python train.py --n_layer=13 --d_model=128 --n_experts=64 --experts_per_token=2 --d_expert=96 --d_shared_expert=128 --activation="reglu" --moe_layers=[0, 1, 2, 3, 4, 5, 6, 7, 8, 9, 10, 11, 12] --router_score="softmax" --normalize_top_k=true --routed_scale=1.5 --balance_loss=0.0136 --balance_bias=false --router_cosine_scale=10.0 --shared_expert_gate=true --init_std_router=0.00867 --lr_router=0.00121 --vocab_size=13540 --norm="rmsnorm" --norm_eps=1e-06 --tie_embeddings=false --optimizer="soap_variant" --lr=0.00298 --beta1=0.95 --beta2=0.95 --grad_clip=2.0 --batch_tokens=[32768, 65536] --seq_len=1024 --train_tokens=478400000 --steps=10542 --dataset="wikipedia_en"
Below are experts of layer 4 (counted from 0) of a mixture-of-experts language model. Rows are named router (the router's row for the expert), gate (a neuron's input weights, with its number), up (a neuron's input weights, with its number) and show model dimensions 0-127. Each number is 128 + 32 x the weight over its row's rms, rounded and kept within 0 to 255. Numbers have three digits each.
After each expert's rows: "gets" lists some tokens that make up at least twice as much of what it gets as of all text; "mostly gets" lists some tokens that are sent to it at least half of the time. This comes from a sample of Wikipedia text that the model never trained on. Tokens count by the router's weight.

# expert 11
router:189198125082115171182145126186147174129177133104134127165106102193137124153133134165174096196138141142169149122105121148082131130111161105098179105167113119099121078113146131120088083123148151130178075091132058121128145115082081091125149099129046156067122167175163145151084166093134068101135100121126125134126155112141144149123077067104175124153151108158139123107157110173084157090139
gate1:112104090164167110152140129123142128166148067142157170121106149168184111093130129081137089153154115165163145097132125136082135117097069114158133137121059099159084121146174177128098135179104186151102132128213117122185191098169068085073159121040175117116209131141106153095150129102087098095137121141126156124174120091110113100106143128114144153071112156080147115148161102160121112109111
up1:165145172128083135101140072173136123093127140131133072103170072093118128141194142136104137097076103108089113182081135170181122105117211116116106169183193123120213087110111102109136137109118093096136144152118144134068054159145131092156150154141105122128095108082154092118122139191114096167101147093122137109089115080173119152188160123122131099200158145153170112112122143140136164151161
gate2:138135105135092115139152133152060126096100161144112184112163122114117131181141118074166073165106144154100140142130085126170117116172076172092112180173158112131115196151140152154119104167135126085099127150109157196133146136051144176137122134070131089116159087137138139137160198097162154217095105107170137092210082123159144102127077088086127133174116115161125121111159127151159085108138
up2:094096174129167153113086112132182121143161120130146073155100137112113102089085154149080194083142079090179142156114160139072101151079151079161147044109115105109147106129128135146142190082102116188121120121116117070132105142187134087129125154156099159132119137153125127138105059194112081043113122141121122148087159116097090142128184167149097133115137141079117097148105135085085179094110
gate3:173148119132151137154119152104105161107149128142146177142186192075059131160172122187066103166100115110153098167129120145127106160097145171108184127109139083154114147114126130121174112063112130169051126144123111091098131117225141134132143102096101107098149129157114083074113116160156133092145173098153074163125071070132123124143126172140145090106090147195140088136121076108090085148159
up3:105074143153154171109141092139093115121133092152130059122062072130149171182183130094114123135124160139133164072103090189110147086183120163173138174140168090168137157132095169155198110146132117183131090111162159179173168132071092160110167151113147137106147188122129064138124143129150143131135168169180105117106140119128112135116144135117139131115155141091138117018167121107178100136131
gets: ",", "),", "\",", ".,", " ,", ",\""
mostly gets: "\",", "),", ".,", ",", " ,", "},"

# expert 49
router:154104129099100139205157116174179167117136122114115172164094103174175146090104166106192121129158053111118145163101173159083155064075188138162173144143123128109114110124143086125113090125167166128159137106062087091156208129146131132160119106116118176130078129132138167088156132107123081145116136162114160091178124123178120163172145117106117137125167097102152181121122135082070165088092
gate0:105100107107112098099111054160118153112169124101141124116141124062080167152188135166097094119164203123099151084120154138156139157170103102114137127116206169130079127085101135115151138163162148128106086145180153111088116157089104139083143127189122090184118120112123177155162078104143111092128140151092149110175107213113104141160071099155067146096129119149134166119119175155113107116204
up0:086136118080117073100143069136136130111141104098114077117068102063118169184163119111110122124166195091054161129156144122161169119132130129066190090160166149093145166097147144089113173147184100109161070109084152114112122167111100113068118112177123119120121122104134140148098073121137099036136154119148188116154146200114084119167118130148096136085157148156119161114123130141106148139165
gate1:157094151173096182092131155083096060154087048143130138085112129107068121117124120176141115126134110117181113177103161123144128125131113090130162159124157161118087170127134179121098115033108134139096122157100162131109165130193181140134136136145124082113117113121160144177070114116038123175124167086129090114098079133094083164060116138101129080082096124088151100134145139173111103123104
up1:116118142133101114181102160128123081109140137095185102057145125115102191081111109176143110124103152108213056118113152138134126221087171119139124123150151168145167113188147168113121054184111166102126132124126146097110160133133154082122108200151077078172172098155183110117136099109188121183117135170122123138101094123160116126086105091090104121139106156144103102121128172095118105158131
gate2:131108101135247121088107174072082177124148126160105167067131072140151141116084115158090119154122085128126130078111159147145103179122130106156175136156187109182111121129076113123082126133119101106087127086134127147176077121104070140109126184148117129149108048111112140142114123114200112087131134123176127113193085131125121147103131177139103188174097147101114172130166140090157153135133
up2:146088092148214105123116130063104142125149132155074167120117149162206109103141099140110161117067100155125137131131163140135071143127102059119141058130136104135126178144115147124089111156163129081103118077156087143193078100166104134131107145184175093171077115150083184126105135110180086091134121172125127125153097087101121128099129175127147166151131124073097100134135067104150128198131
gets: "–", ".", "-", "/", " (", " $"
mostly gets: "–", " $", "_{", " −", "^{", "_"

# expert 3
router:183140170073108137192161112183193186079171138083101143184108186147101133127100144156160127136115106120142126134126135139105145119108179155147185135169050150097178099124127108135145092158211153129159105114084134119127131125074110128155086071112087194157094156146139168106143154136141150147140099169137104127109098096133139172128136068145167129133141121133105177151126116186059124066112
gate1:123096156148132117102131142134073147151158161159068092090133145125156088073166202137171133131110149170129076161126155149091084096150115105164118099137175100129205151103157093053146176132210131113129124124181151118124112155084099126140117157076144090133114100155122069054144133161199117092108187081138104147148142185161143140140166095111078112165101128140155138126155106115183123114136
up1:133152061098106114157120106094175124148094113120166152168110101129105157174106043104126120134164091090115176125142092126173138173113139146062142152105090145121073139147102154166120116115052142173135117145088111158153149080183176110116127095164114154128143154094131164229106135091017126151149077153117150111071123094065111124134101153152159138111129135111093104114110148136094137159111
gate2:097093091120138111113114125174101095186147107139124144099139129142086167162134099163125054134127183103105173135131052137079158132102116126126114135126170067086130070162067149126142201094125093073170155130140118063160105130156131135199123133112138140073106117136124110163093120042147167149125137137135150134109159118130106062162129184087072115135089148087172111105175134082146074128140
up2:100101082105146145186178108189120104140227164132144153109098096160091144155148091097116090176107154132127127098107079164078160059100127121109152147139185074124121099162085110095135167082095126108155131149153080127129108126133101134159133078056152171068079126133140120152067139089125113109134089094105099097100132103125076084137103144117075117126120174133188166098146077122133106128083
gate3:106123134149145082090138087090106090135092095152102130072146178067144144138172163135088097064117132141137145109167151110115126135134061105114158109072174135113158133157080122086111213160093132165140111137155177163154127144117069174156095167110138162139111117118121160137130126079157186114155167064131132168079137156107130130123160092142101212162082169127191140129201117132125141088159
up3:133142154101142108122073163110120157174048094105115148127074152066144104154131189130063133140140164129117139107131107179131069148171081106165156093126128134094131179162072084155103120148102150147100118143163133175132195128129119164163105171134165149159100133125106162187151186064195155094204125119108124153076165141121164160142091122135087107120099167127136126119185113174116143084149
gets: " |", ";", " —;", "%;", " –;", " -;"
mostly gets: " —;", " –;", "%;", " -;", " |"

# expert 41
router:142130140101087144151176129186176158108159143137139144137092095177148135116105153119173128158163095083163179113088161140098104105053172084154152125159105133142137122107157125158134119100160159204170098102049089102174166112061130089125132086138076184138079162195152120149178168117120096143169127161110110121129137110150132132148143116120135130184138090093087129119068103130085157055100
gate0:110150099175161130176131104130052069155098116102095151114131091149166148116169077112073169159120113127127075140147097107135109099164081159084133115143144121119136148148157165082102113151087175136159100141159115170156139157082126145101155176086157105130142152161157066119184160131131204122100167111106151090080119114119087143081072071162147159174100160169182187096106102096102145088155
up0:118111183077159140154123140088112174097147089105132163122125187125127167136067173152135053124148108195118147104132097109089130167145166125156102147094102154192177167122112185130166126112128127127116149143085146057189122102147123136080071108121105111134113139076118129170121129146091171107103135112119110210172136210125121111079142193107066091162121131150126139089118162144129150187150
gate1:091127102186128047107143134097108039079162130136114162104185117126123156144139102091088217163151154138121150157113171173114137089117105103100069113116178166145083145150103090139161160064143129082094172107175175195144110089113131154127138111150098156194107105115159098134118119161162125115105165155092105181117102147126133116092111152123093121064076115099168090123095123141151133094135
up1:129173073120088112201116130102123123164175138134081120169112089163113095167117118178107206127162156131079132116121147043074133141095118160142162120167137091107024112135143090149101133152141164152163152130079127099084084085148141138140122078170146166077132145115118140186103145166151124153141133159176134106126189118111122136117122173106105109154104154084124153052121113095087165174114
gate2:150136144160201190102121100115113098122125122170136134102138127109211122174140169113078079148143101142124110128159160112159133139165062139157139155072129077147135125162146158128104129125122115100107089158132137114074145103190180138111072095113187071111133129117161116145147116131144135101121207080133115134191137155123063089075151121099038122171170152140176120139063096129098131141162
up2:171165174124170168103130063164129109099111121146138127092103126099152132112083110123130119110186047118174167090159178119179144090119089101166180126088158113193129091087099175153104159175131099160148086190126153091132120134173138103119084066086192110116128113178145108112151104139104105114124162082135144146130113123130120115093148101118069154155101165071179158132089112158099175185116
gets: " (", "°", ",", " =", "″", "("
mostly gets: " (", "°", "′", "″", "(", "_{"

# expert 44
router:119133136075061146187112100179152165119175166098150146125091147181154103118108145117195120120131093071129126180158162171112130140089131120161186136113067092099132103105129107131150082138181147142163119152086109123192163107096079111156121084098142144112092158176141189158153153096115104102134119157123091113133131057192166163123152108142159148142179145117115188148157131178052128091109
gate1:132126116104140119138073106130097061142122120119122124145175149128122161176103098077149057209112156046125081162076152147122121126069140098115141108090178149088117136055135144119085161161074106106114103055107097109108134123170142123123092096111114109091072156074114133151106157160111083138139178123094130136123092114080170124117135131146146120088145155189166104075179192104102121149100
up1:125144140128136167090133155132157185131117135118141162164087118121100114104126164166109169037111112180134187108208086137153122090205091145129110138140126166164150105194151135124154142089183145173109126182153149102145113131109096156117154152165088126144163088212127099141168086087117152117121084155141100160124160111126110149145099136107166128148113140055056171142110068184152135097149
gate2:134123162091181115086139080105134118130140137098134102170103244146169122127178138118118096141142103122175090133101129088155156107112116182186123094078209141215116129093154074148156134138075062086135151084131129093114136141156126109108108093152173120065154090092109183133155140187131120124167155161105119128126145170103153133140186133146157135105121128182072081119161139134137120147131
up2:108125136179122092170115140146122133170073129144114152098115067129132151147163062112173134152080096176098171137137123163134070174117149118064116166187105187076099144188141110112082103144152165135141168176120117136156102084173169135118108179136102153143067112180129129089168129106142177167158183127172159142177206098115117114115128086104153133139139180154156182141102122084139164125126
gate3:103067115106164146190117126122141062162175122141165094081091140086201135155163168126103111127090136108101096131147162148175093182071109163091157139155125182161122122092169153131122140097143140112131102061153155130121133126140097127115101080085107117185127167122168082140148077167171140159151184124165141139149103112104192097116160099138175141143143115193078124078123102163103109096199
up3:151154173122113117088113082157085174129133156091133151186148131128059159099087088115143164081177132129135147120110105094111162102164145079123099142126149067102164095158088099105090083141096120138139148202111095136145113158121180107145155180149129096092135051117126170105113165092105107138105087090072120113151174164160078148144076133099115158130125111069164133165112158085149182166055
gets: "1", "2", "0", "3", "4", "6"
mostly gets: "4", "6", "5", "3", "2", "8"

# expert 22
router:161138140083091181212141132186124182150150161057157161105102157146171096088089135157140092174123092101196132125160149124105156121125167094145155118139082108076132123104131123147115085075176187174163132107078046073140106113087120101141142082159122130091112103183146165147173166101145108112173120179105132100109100123128176144107140124159169147124141091135113146113147102130057136146112
gate1:149029173139126119087128143069164124116162166102110135141108162137066128143155116120099128103114161085142128168105174107122194118136158135148107134088213118087114066146135099108164099156135096106143083135136171123132114113176123148184101146105144141125129156147123106100155124149101118078161147202122168151093097160081158062129153110145083127148102141194102127151177207141164137199119
up1:062209153113136153158113116166076109088113153100130158101126061118129198141111126145162150097151072149134159061183112114166104172066176120115082102157094166159206145106149116138132093106102110169148160134109106103116153174066128096067099131138124138161141127091130106150084103113108089147059183099114110077139165132105097129155154113126121164102152119108153138103067104081101138119139
gate2:133080072126122090085189141163127118153136141073129157171134172062102135077166106152120121111145073143133144124121175052083188162151099140129191169160127122125116119105150095169126130122122144122117149056128166159134152168135092089173148107095144161179143172186116121132134164120141146163104208121111173109085082166103136085157123224171137149120111132121130110179128153147147102164137
up2:108077080122104162073179133142153123092146112102086171137087149091079096103146127183098146127116060179134137119140141081106200121146100145153133138197129142147143127091100140187143099120122128134101140072137148163168146194122132085144089143081150160209114172185141151139139113154115142142113210145144126163066091144116139115169074175135126102152117100128116148199156144152137075155113
gate3:152102146160104128081095136101085105070095107155169152077060097158138159099113127066145127168117203098100135151100151050136118183092080173112117119146119141116183158129125142133068072144110129202107188166083136068097145149143139176150075132106060121165106137093058085118128156105145117135114122148121138151145101102173131168109102156130149182097131127134156124179141144104139146153114
up3:087149117105175089179156119144162134167123175113065086171190165126100108163147150167135117086133043154159145122178118183120109043153158079121135173102122149140115104125142084104171182125141099065141074073181124180169133132091132104130166147137214139082146108158163170129146094176102142132160148140127152109092150137085158084133132108131123089166114108116131116098117112149099112101127
gets: " ", "00", "20", ".", "50", "30"
mostly gets: " ", "39", "45", "50", "56", "46"

# expert 15
router:196153141150118170151118078188136148071169112080140164114117188164127092119103119140198112129152087120206105190115125157142119106105184091113136100172110119093109125103087103136139091100194162145125127109065077126121109112063136092079132062113145129105124114137157137102151161148080080110157120153089127096164106096179129142107160071161142085137186136134102160122151167149079163112117
gate1:126112163141096140111187116054127107087117126111105145136123172060162172086130170158125142156149150139165120140125144100170079147153124121150131157103115149145112161139069107112214177093130120185120155141175146129139165174083138142112136142096142121082167133125148142204096061152125157128121146123152130069082129186089099068130079164125111139152118174138154104088187136082125077199165
up1:144185101095151095159097120168172169170116087134206121097116149117117112159138125077099104103114108089095125091120157154104133120085147109118135111115114139129118134141173141122048069149126140065195101211152134136075099113121118115189146114182106193134109115105163150127147140111169142069122127209118152123102125152145151155069166092168161140146140117079097182090109088110165141071135
gate2:100126113151164166109113180114078169116139150188143131069115060082172125179141146200121107100146120176164076123080085108161171101110138158176160161128177110112141162122107094202143185139092147119135154099134142122172176138099169109117118122132138102084167123120112131128075114143140124145126143143079146139116179100136136140153157072132164137026137081089209103128142139105157100112110
up2:107088129168158182144101185142092156121139126142136171087098070069178119129142149192116107147118131161176077134084045082171183129122152140157124142118163082109083167136112145179137171133110135130119145116123144091171164169066168170128115132136160128098174174108115135111103095159109107148095150152079118111124181084145166112177145062106122136055125077120179095164129124115161132154099
gate3:182161069139084065162128146116134127079153106163150070124126100072112118120165135131102134148100086173104187169105108140167166144159076124121045057094118105126168117160139145143107138165120099122181133096150128148095151143115094160105143159088141105098140114104131082138168100110080187142110165134166115093094099108155152036116161169129099081091187127090092105156092128165152155151145
up3:076050149087159189076079119131107156110084079176088121125157160152185138149159142131124120098101153065106107113161121156119102114124148143151177172171148142140131194078133051138127129112133191134072097153092144124169064134160124114108119105188130129173100113131167152082097117167227102112144128121099155166127151154130112181152116124104122163107127097156147177132165083114129129113120
gets: "m", "th", " m", "000", "1", "5"
mostly gets: "000", " m", "m", " km", " 50", " 45"

# expert 62
router:165160121108131150128172141157166149138103139094171103153104181122125112124134194108187096095103122123175138106110167123081085122127168142115225124180069165101135061089147127131103082159170191125211078090116106083186136106107142119156129130138060138162111129190148159131138137097121170098170102128124095089095106115121105146151137105129162151163155174121099190123119155157089131110171
gate1:070071125091118165126159191174135167111144138151079141142163171154132156101137152170113128135130124165179142132080125097149165143110079138166104118121092100120129062118121135171119080136098088173158145131114114081133127112122120161098143199190141113185165101120152118179196055161154118156137181207096178109121115166109104162078070104163146126103114145183065144126140131143114144133145
up1:114156164113120154126147084158142114146062183082113113175112121111114097088106078151116142141108138121093094157143149107196142127150188112111171131183201108080109164158069120071166165097123150145120079150145148092120135137114164127179162149126082137117149167071147060129097173069113103116130185147141089128158181064108103137117205115132114102104141109129131085137088143077146137169169
gate2:079126162094139143148088069097129107069119098060122197076074115153098134185098166075126161120175070108104168140135120111106118083122116095168173144166102160082150108084100128105131096146175143133092093112118099121131136148161134072135115115067154136131125124136074099205133165066148138126125147153124105146165145140078198139091159132125085098174162116152149127105163079074141118149167
up2:129149150120108130147085087177132122080120131071090191111110126147069124138099173099136149123171083086139166115138126135151117069138103041167180162138132155048123095108067114122150117110192109148150065118144127155136110147141113111113121130069141108131077132112072107168142175082117166112129138110120134128192122154064179179096145133164103138172151111176111141072172127067139146159123
gate3:135153130134085079146169053109117080121126175161156174097104109117140102143110154120122108152140108078164174153114097122100140200160094116169150167122137094092132121171099118149174095149105187156122189097130149103130112210097087141142144173134157092142201107069144130078143135073087160084081072120149135105097129140153183113092184105123156165169090139094170114145143094136108103099101
up3:139145124141089086140123069108116064135109168139173155099122120128133121132137151102137115162127114066148173176127108114096119177140106108154168124123122063095138098165123099135209074155102198137110194129128122108148116168100117170116124194114153082153174117082181150072145125049094153085071066145144143099145118147136180133093174118110148154189125157108190121158130106137074132115132
gets: " the", " The", "The", "the", "This"
mostly gets: " the", "The", " The", "the"

# expert 18
router:156150142091102198124158139160187158122107126126111128162101076145123090183087116112195090119143119134140143161090155115087126153095214119157163103159063111103132159094130115143105047135173166121185133137098086088160188144112091122172104119168095130117131142205112194143147142081131096138171089192090096154122127086127161159136113102137142082097168148131141118141162138111090110143172
gate0:106093124154181079086162121104093109101138134093177173149143110138135170154111108087157145098129115138088110149128121086191099120143080156077063120064190095149146169147137126136143140079147085139177133102148126171097124143093142202155103153114106168064134177123125140103158113112089148108165173124110150168115155187076119108202145138154101157105163121085123192203118125085143093120115
up0:124109123139188095099174096127098117081151136120181164164126075101118150154120092116147166089138107114082108135121106085145074128167109154094094120098151100134155165137124153120141160073143143132151119116090149154129159164098160179163074121123070195061121181112093157110181128135080140174156170155109157161120163162065122114171171134137085128136142101063127201210109113112112093094090
gate1:103113120180134135149096167111144089173135131063173099148135078140157161135122094147135092145146197148149201184174085167138079113172096131138100155121072158164181127204106139105129108133042138158126134074129139135095141141150131079140145118151119144130106108184089092137108170123110140157126075122217158118123141099167148172094120099185124075127083140084141096113142112077154102131128
up1:116105140203165132113103180098170097181134146093212086163109119134167171143144053160118087117112174146141197147192064187105064152155128155123108147099133185175156155140113140080118116120102117182126124075119107122109151151187089111147169157185102119156079135164101095157136148112144136122122109121177101102109114102133152159110115103182111083136087129090132112149147112078164126117131
gate2:160111158149130079087169126115060072100222136163131116098154073110131137118167143133145129152118102111109150162108226087084137136098182126142117079099094118150076135151198130140119181130151057165150122139139159148125079139128188110141080116130103136084132163160130124107138119112183127169153101127077204134122120124131102081082098164111077150138119124103153152121148176176142166096138
up2:095149130139144089118123128097079089096145149123105105069111082078090163161154150147137128111108107105166147142072155095101142142085144171129109087116093099147026177150190117123110188098166061182159144116129134182129100145116141139104122117143070137100155183164110177106176109132185080149149096123067165109087169158144102082053117112112149142125118152138129144127169145145175162112146
gets: ":", " |", "=", " –", " -", "):"
mostly gets: ":", "):", "=", " :", ".:", " Arthropoda"

# expert 34
router:164167110085064172128150054110154177077207148098128143134134121174121101110090123164185086135143114059135130157125128134112175078076166133132146097146125144123139108139125102107126111129144155129110062154086084099149174106081112082114134086155158091115135136164108118117183155066083083156162114175194099158130071109133152136116120058129194107130139121165097186112129128139105137099113
gate1:171125142144168137089161102103129102093158058121197158110171146106153081087133116135122107126144115095086142141136218137128095175150127149128076120126153121134072116144090173115116149096206062132060184120174122091099178136173149122202157137119188087071098108139076122132121182143140095104089156153109128114147100182138155108139114184082110138127138104125140125130107136139157113088176
up1:093134135104131139169093174131113100146091203119055115127106115142102190142131135115120120106091141177157113169133086095125185095084135125167190135156085111139137132109162115141161094140062199118142073160096135151148053120096121131056095134124076164198152185107185121115159069146149168114155109100155110162113177088095124166127151094160126098117110145113116126118134155103076141175111
gate2:132085143116078087158093096092082090103111107055150063095078152108075074151130153161112150101087114138130147141151157157171162149110110099131130119145075221081154127158164146104117121130098082086140091120116133138179097091147138220112121123139093105100117126162126091142146057175112087150127116095174092148133127110094101136093142138172105101106099129190162142144081157080162172131125
up2:061153114158172201102160255192152169152120128151112158078155143151129142189076122135175107175120091149108140144151087096153127114146148122138171092122206130162181131116110134079160149171148150129108147138178130118076096118075164129101182138129121129183117161177082167102114101121126128135138072132122152119136158153111136116134160094083107138113179124108110130128087102140091142157155
gate3:184093068088089179124124114110114159077124097039134129093112135114132143142107108170153124129118178105115099139142145130083134064125096117150128135146107096143063174157097158177121125205139150151067171203178105157142097144138124146161172139126087095156118153083118114168158191155123100128069127103136134106107144175095106084146134131120100133122181137151136165141167185155105079072170
up3:127170102153113122116083195096112135110116123117095134119108101090163079078164195111135105152148108148104159129097100124133170133071112086143089169175195187146112149173123147136152130117088169145153141148140106143089109055146120091125175070175137139086116164101139119075191079080157077140110090145096132090150120179133096130140148115142175122132178158196184089142113074134163135163148
gets: "ia", "a", " University", " School", " League", " school"
mostly gets: " League", " school", " District", " School", " University", " House"

# expert 4
router:192164150111113136191185104163165167027162145087151150173115112159181166145134153130147160149144101110184074133180161136119151059100136111139133099119081154121142118114149121076177098142146123170096116155121086065138145097148125126115111123151136179126115153133098113102184158129095132160153088156127074159141093113162178192143116077139178120141155097137137193163161081153120122143097
gate0:092111162153165197106166165136140077167147119128142175103152091187177192139180116090131131130160137144184105145165107133092110184118130164120122128137110207122109110139101102097136152107137043133097151085183186186109094109164118117072120090120146100119139145118149101152168125111143102137177110179075125176126132148131173158114089162082100087138167121091092117118188077139147104124086
up0:086144172192135163142142168141108101156119153111098164117167172153187244141130104103105177105124115136148109085152156115120121164055122063126131100113112175127086142116145130143127161112139084155129130117158191099159065126169141189116086145151116124116126122134165133125109103116152119145154133121134080121184085122086222140172132102129079143194111092135067155088142182140110126127126
gate1:118131122176082096154097127088178132091110142150107129079099133098086088117131095162088151065126124130064132179135162100157175162115120111098179141154131139143063126139172096211141162177152162220132119202159123096139147151171136142118148158087127116164069189101153148101181088093142124100101085112160170110076133147144103148108126136097135158184120136145126086102140115159133171132093
up1:104096128097140152082187139135112175147154119068182133133097160157164163129069153124182181187148099087184141101086075130139127122117166150150125053163114141111167135128104179109144113136108141091060069097116136137090106142107133140198185132115153095137170130129099129111091111172125148144102231118099074105150092151073128118148143154148139136131088147085087096107140152104071122117113
gate2:108088145165114193146176149123114074118153110140098149091141136149217109161172157165128110113141169190115087143167142068128128064152087147094104152069201117099099072101100139111139141071097121129146149133167090164144123123171138163104105160078118095144186121112119115121147145115063125125077083167136138121121094126115157160073126089097164128063116137071140152108114088129155098185147
up2:090117149135126184089151094145116119128139171140092091065209163129172137173170134182084116082090166134159072198097136129108129097139115108135106141112099090125104068144069149142126092067136136163130122078156095134127158192098122120094094117132102117116095074108164081117132130134100125130119140125120105136111090082131174139115112065110136189136121164041127140071081086159154086127168
gets: "o", "u", "in", "i", "e", "y"
mostly gets: "u", "ri", "ro", "ru", "he", "ou"

# expert 33
router:147142167073107184134163147228123198124133151067118170138136134165150100104110165162129125166119101082140122151111111148139105081118183077108163125114056118050068107094096121123139077100153157140101156140078095106095126057166133144093142092106116197140130147179133142074192146116136093126155135159130114104130117099171140133156110070128121105090163101100126104097134135166084144130109
gate0:111155082117135180142074066107196133161100127120116095173223128146130121128125116101074114127123102139106096145212108146156126112094065160126155103099090104084127117106082133056103152150164106165158167141110154113124131119115114169075160164089119163136166124099101076162170139128134150155150106114112117157083089141060115151103110129108171115109074137128150142019159150107124105151128
up0:162079159131115112098220177086097146076156105127086102112027115140140183164158126126142151153132137178097146079082168141099153137121158076141103146143134160163149136143145136159126079128144127079151103138091087166117162112150171140173135123179154112121094145166186160094143144122154115185134157107144147108162165092164161090094152164127094164149159156182107102208074097125140131149115
gate1:167187151113074055080142166160115078144110159150126145166134158115122102063080142183117078053090157137119106110127210125121155115176105147115123112170094177118157142124168211147091079119114109130168143137114150132130116138129156104161114137115153150146113071156180139083149157117171156077118148060110155146135159091131157115126192103136102161061172136102113102108101078126120110131141
up1:123087069111113164166131085075101159107124114152190100100076119123134160123180101107113173179132104127166175151130063087099157142147167110148086137114136111147137109156104065064155142135142191155079107124116066123159189114119088138119122118172120117137080140140105136186116117110074080121143138181117109081090127181127130128085101158088116104186112100150164209123138191102110125098115
gate2:114101191094121117145119175145093148109134142055163132094127067084127127098179118137129151135068102128141116083196164139122120147153098134131127115195172137143098179136110092112106163133115075063135153138118127121163103139110124145173148187135122157119090147093131147144154127177175113099083122131158118138171052167132150113129111173141151166042102097065091084097127118170128181181185
up2:119097122162154143067122041096110096126145151154133122139122188114094137109119131185151117186162203125132145119148116148055133082160186173103168113050151095132085090135147099130166105150118102099152156112207055109131166089157110130140186157113133132129113175116158133136053141097084063186122109127099111113131147116156123128117128143144110053141141094121133139107162116114103128112073
gets: "b", "c", "h", "v", "g", "d"
mostly gets: "v", "c", "w", "b", "qu", "ev"

# expert 36
router:186160153099103140112186130172198174082126135073092184139170141105116117121110089159166153169164111163165118076103134213126085141095172075143158094115104101136121084170140084113159116156158147139134074140097124083122107131112084146117142079164140139152139127127073153079167175074119115122134132178117102114132127095179208147152123125168160149139167067115159187138129126151118133098114
gate0:090160162187178117136173172094153142089147088235104126119149064147186170084117108128162169176136096120110095139097147158178093172132131106115068187106142113110111109141181132118165113147099142177214109120096113135094112176103155143128154116173124141150141121142103084120158149144124132092168090101109137154118147121142117138116133167120101160150121187110117158129160170153198166198116
up0:083119140134154184141151125142088173151129144165055114097159103095144104130191144173090157138206120113139119106138102085174053090092126060115101119131125094148127103156141150111153158100069194114156134104115074103094119142120193099134103147165122122129125167160161054096125081177091170099163131126142131118089137071121153103113098113132076184196088136118127116165132149125088164109143
gate1:061125086117114103125116125081114150122100079123080167167114101063133163172157136118169142159103102171077098095065119124143076198150158131147120150124175082121094145184159112148129082148137127104134210091166089086121107127076140161127145132103139190096115101123166145105107148082111043134146107122135169130098138132047097198114088116151138106136106122162160159138132163119171121108097
up1:097111081143088152141130103074096170112059138125108154114134125076151164117163186130090095116073121118120088165116064106120110184128141102167135110136163123094049135156156108193126084143125175088076144128083097084136132086123112214109203109137104128133125133111146156135074144127171065122155104071149128141118151127120118158070140151157154077101128145143128161196097148163153099094129
gate2:099147107149154139101152118115172139169169086111172163172145114183130149123151107135165149147162183167139152111119181098196092143125083102142156092166195117103128158141116129128153147106173079150120129133162162123185098107110060126111115159098085108199152066101128164109173123151093111120124072133114171079073125138137170140119062134126100123068101083064109143126122080111150079186139
up2:143145125128087100103122188135141109162155086117129115157167138161144115184115140169115180145195153129120120077089151116125169137117071104141145139135180085168113199153088130194126122079174163119171134086171064131116061114155092103081037111166167153180179104153097149119130148149107151161115159092132122133069111072116123119088144118183060155101115095120141135152140118154119107141119
gets: "an", "al", "on", "am", "ar", "at"
mostly gets: "am", "im", "om", "on", "ol", "an"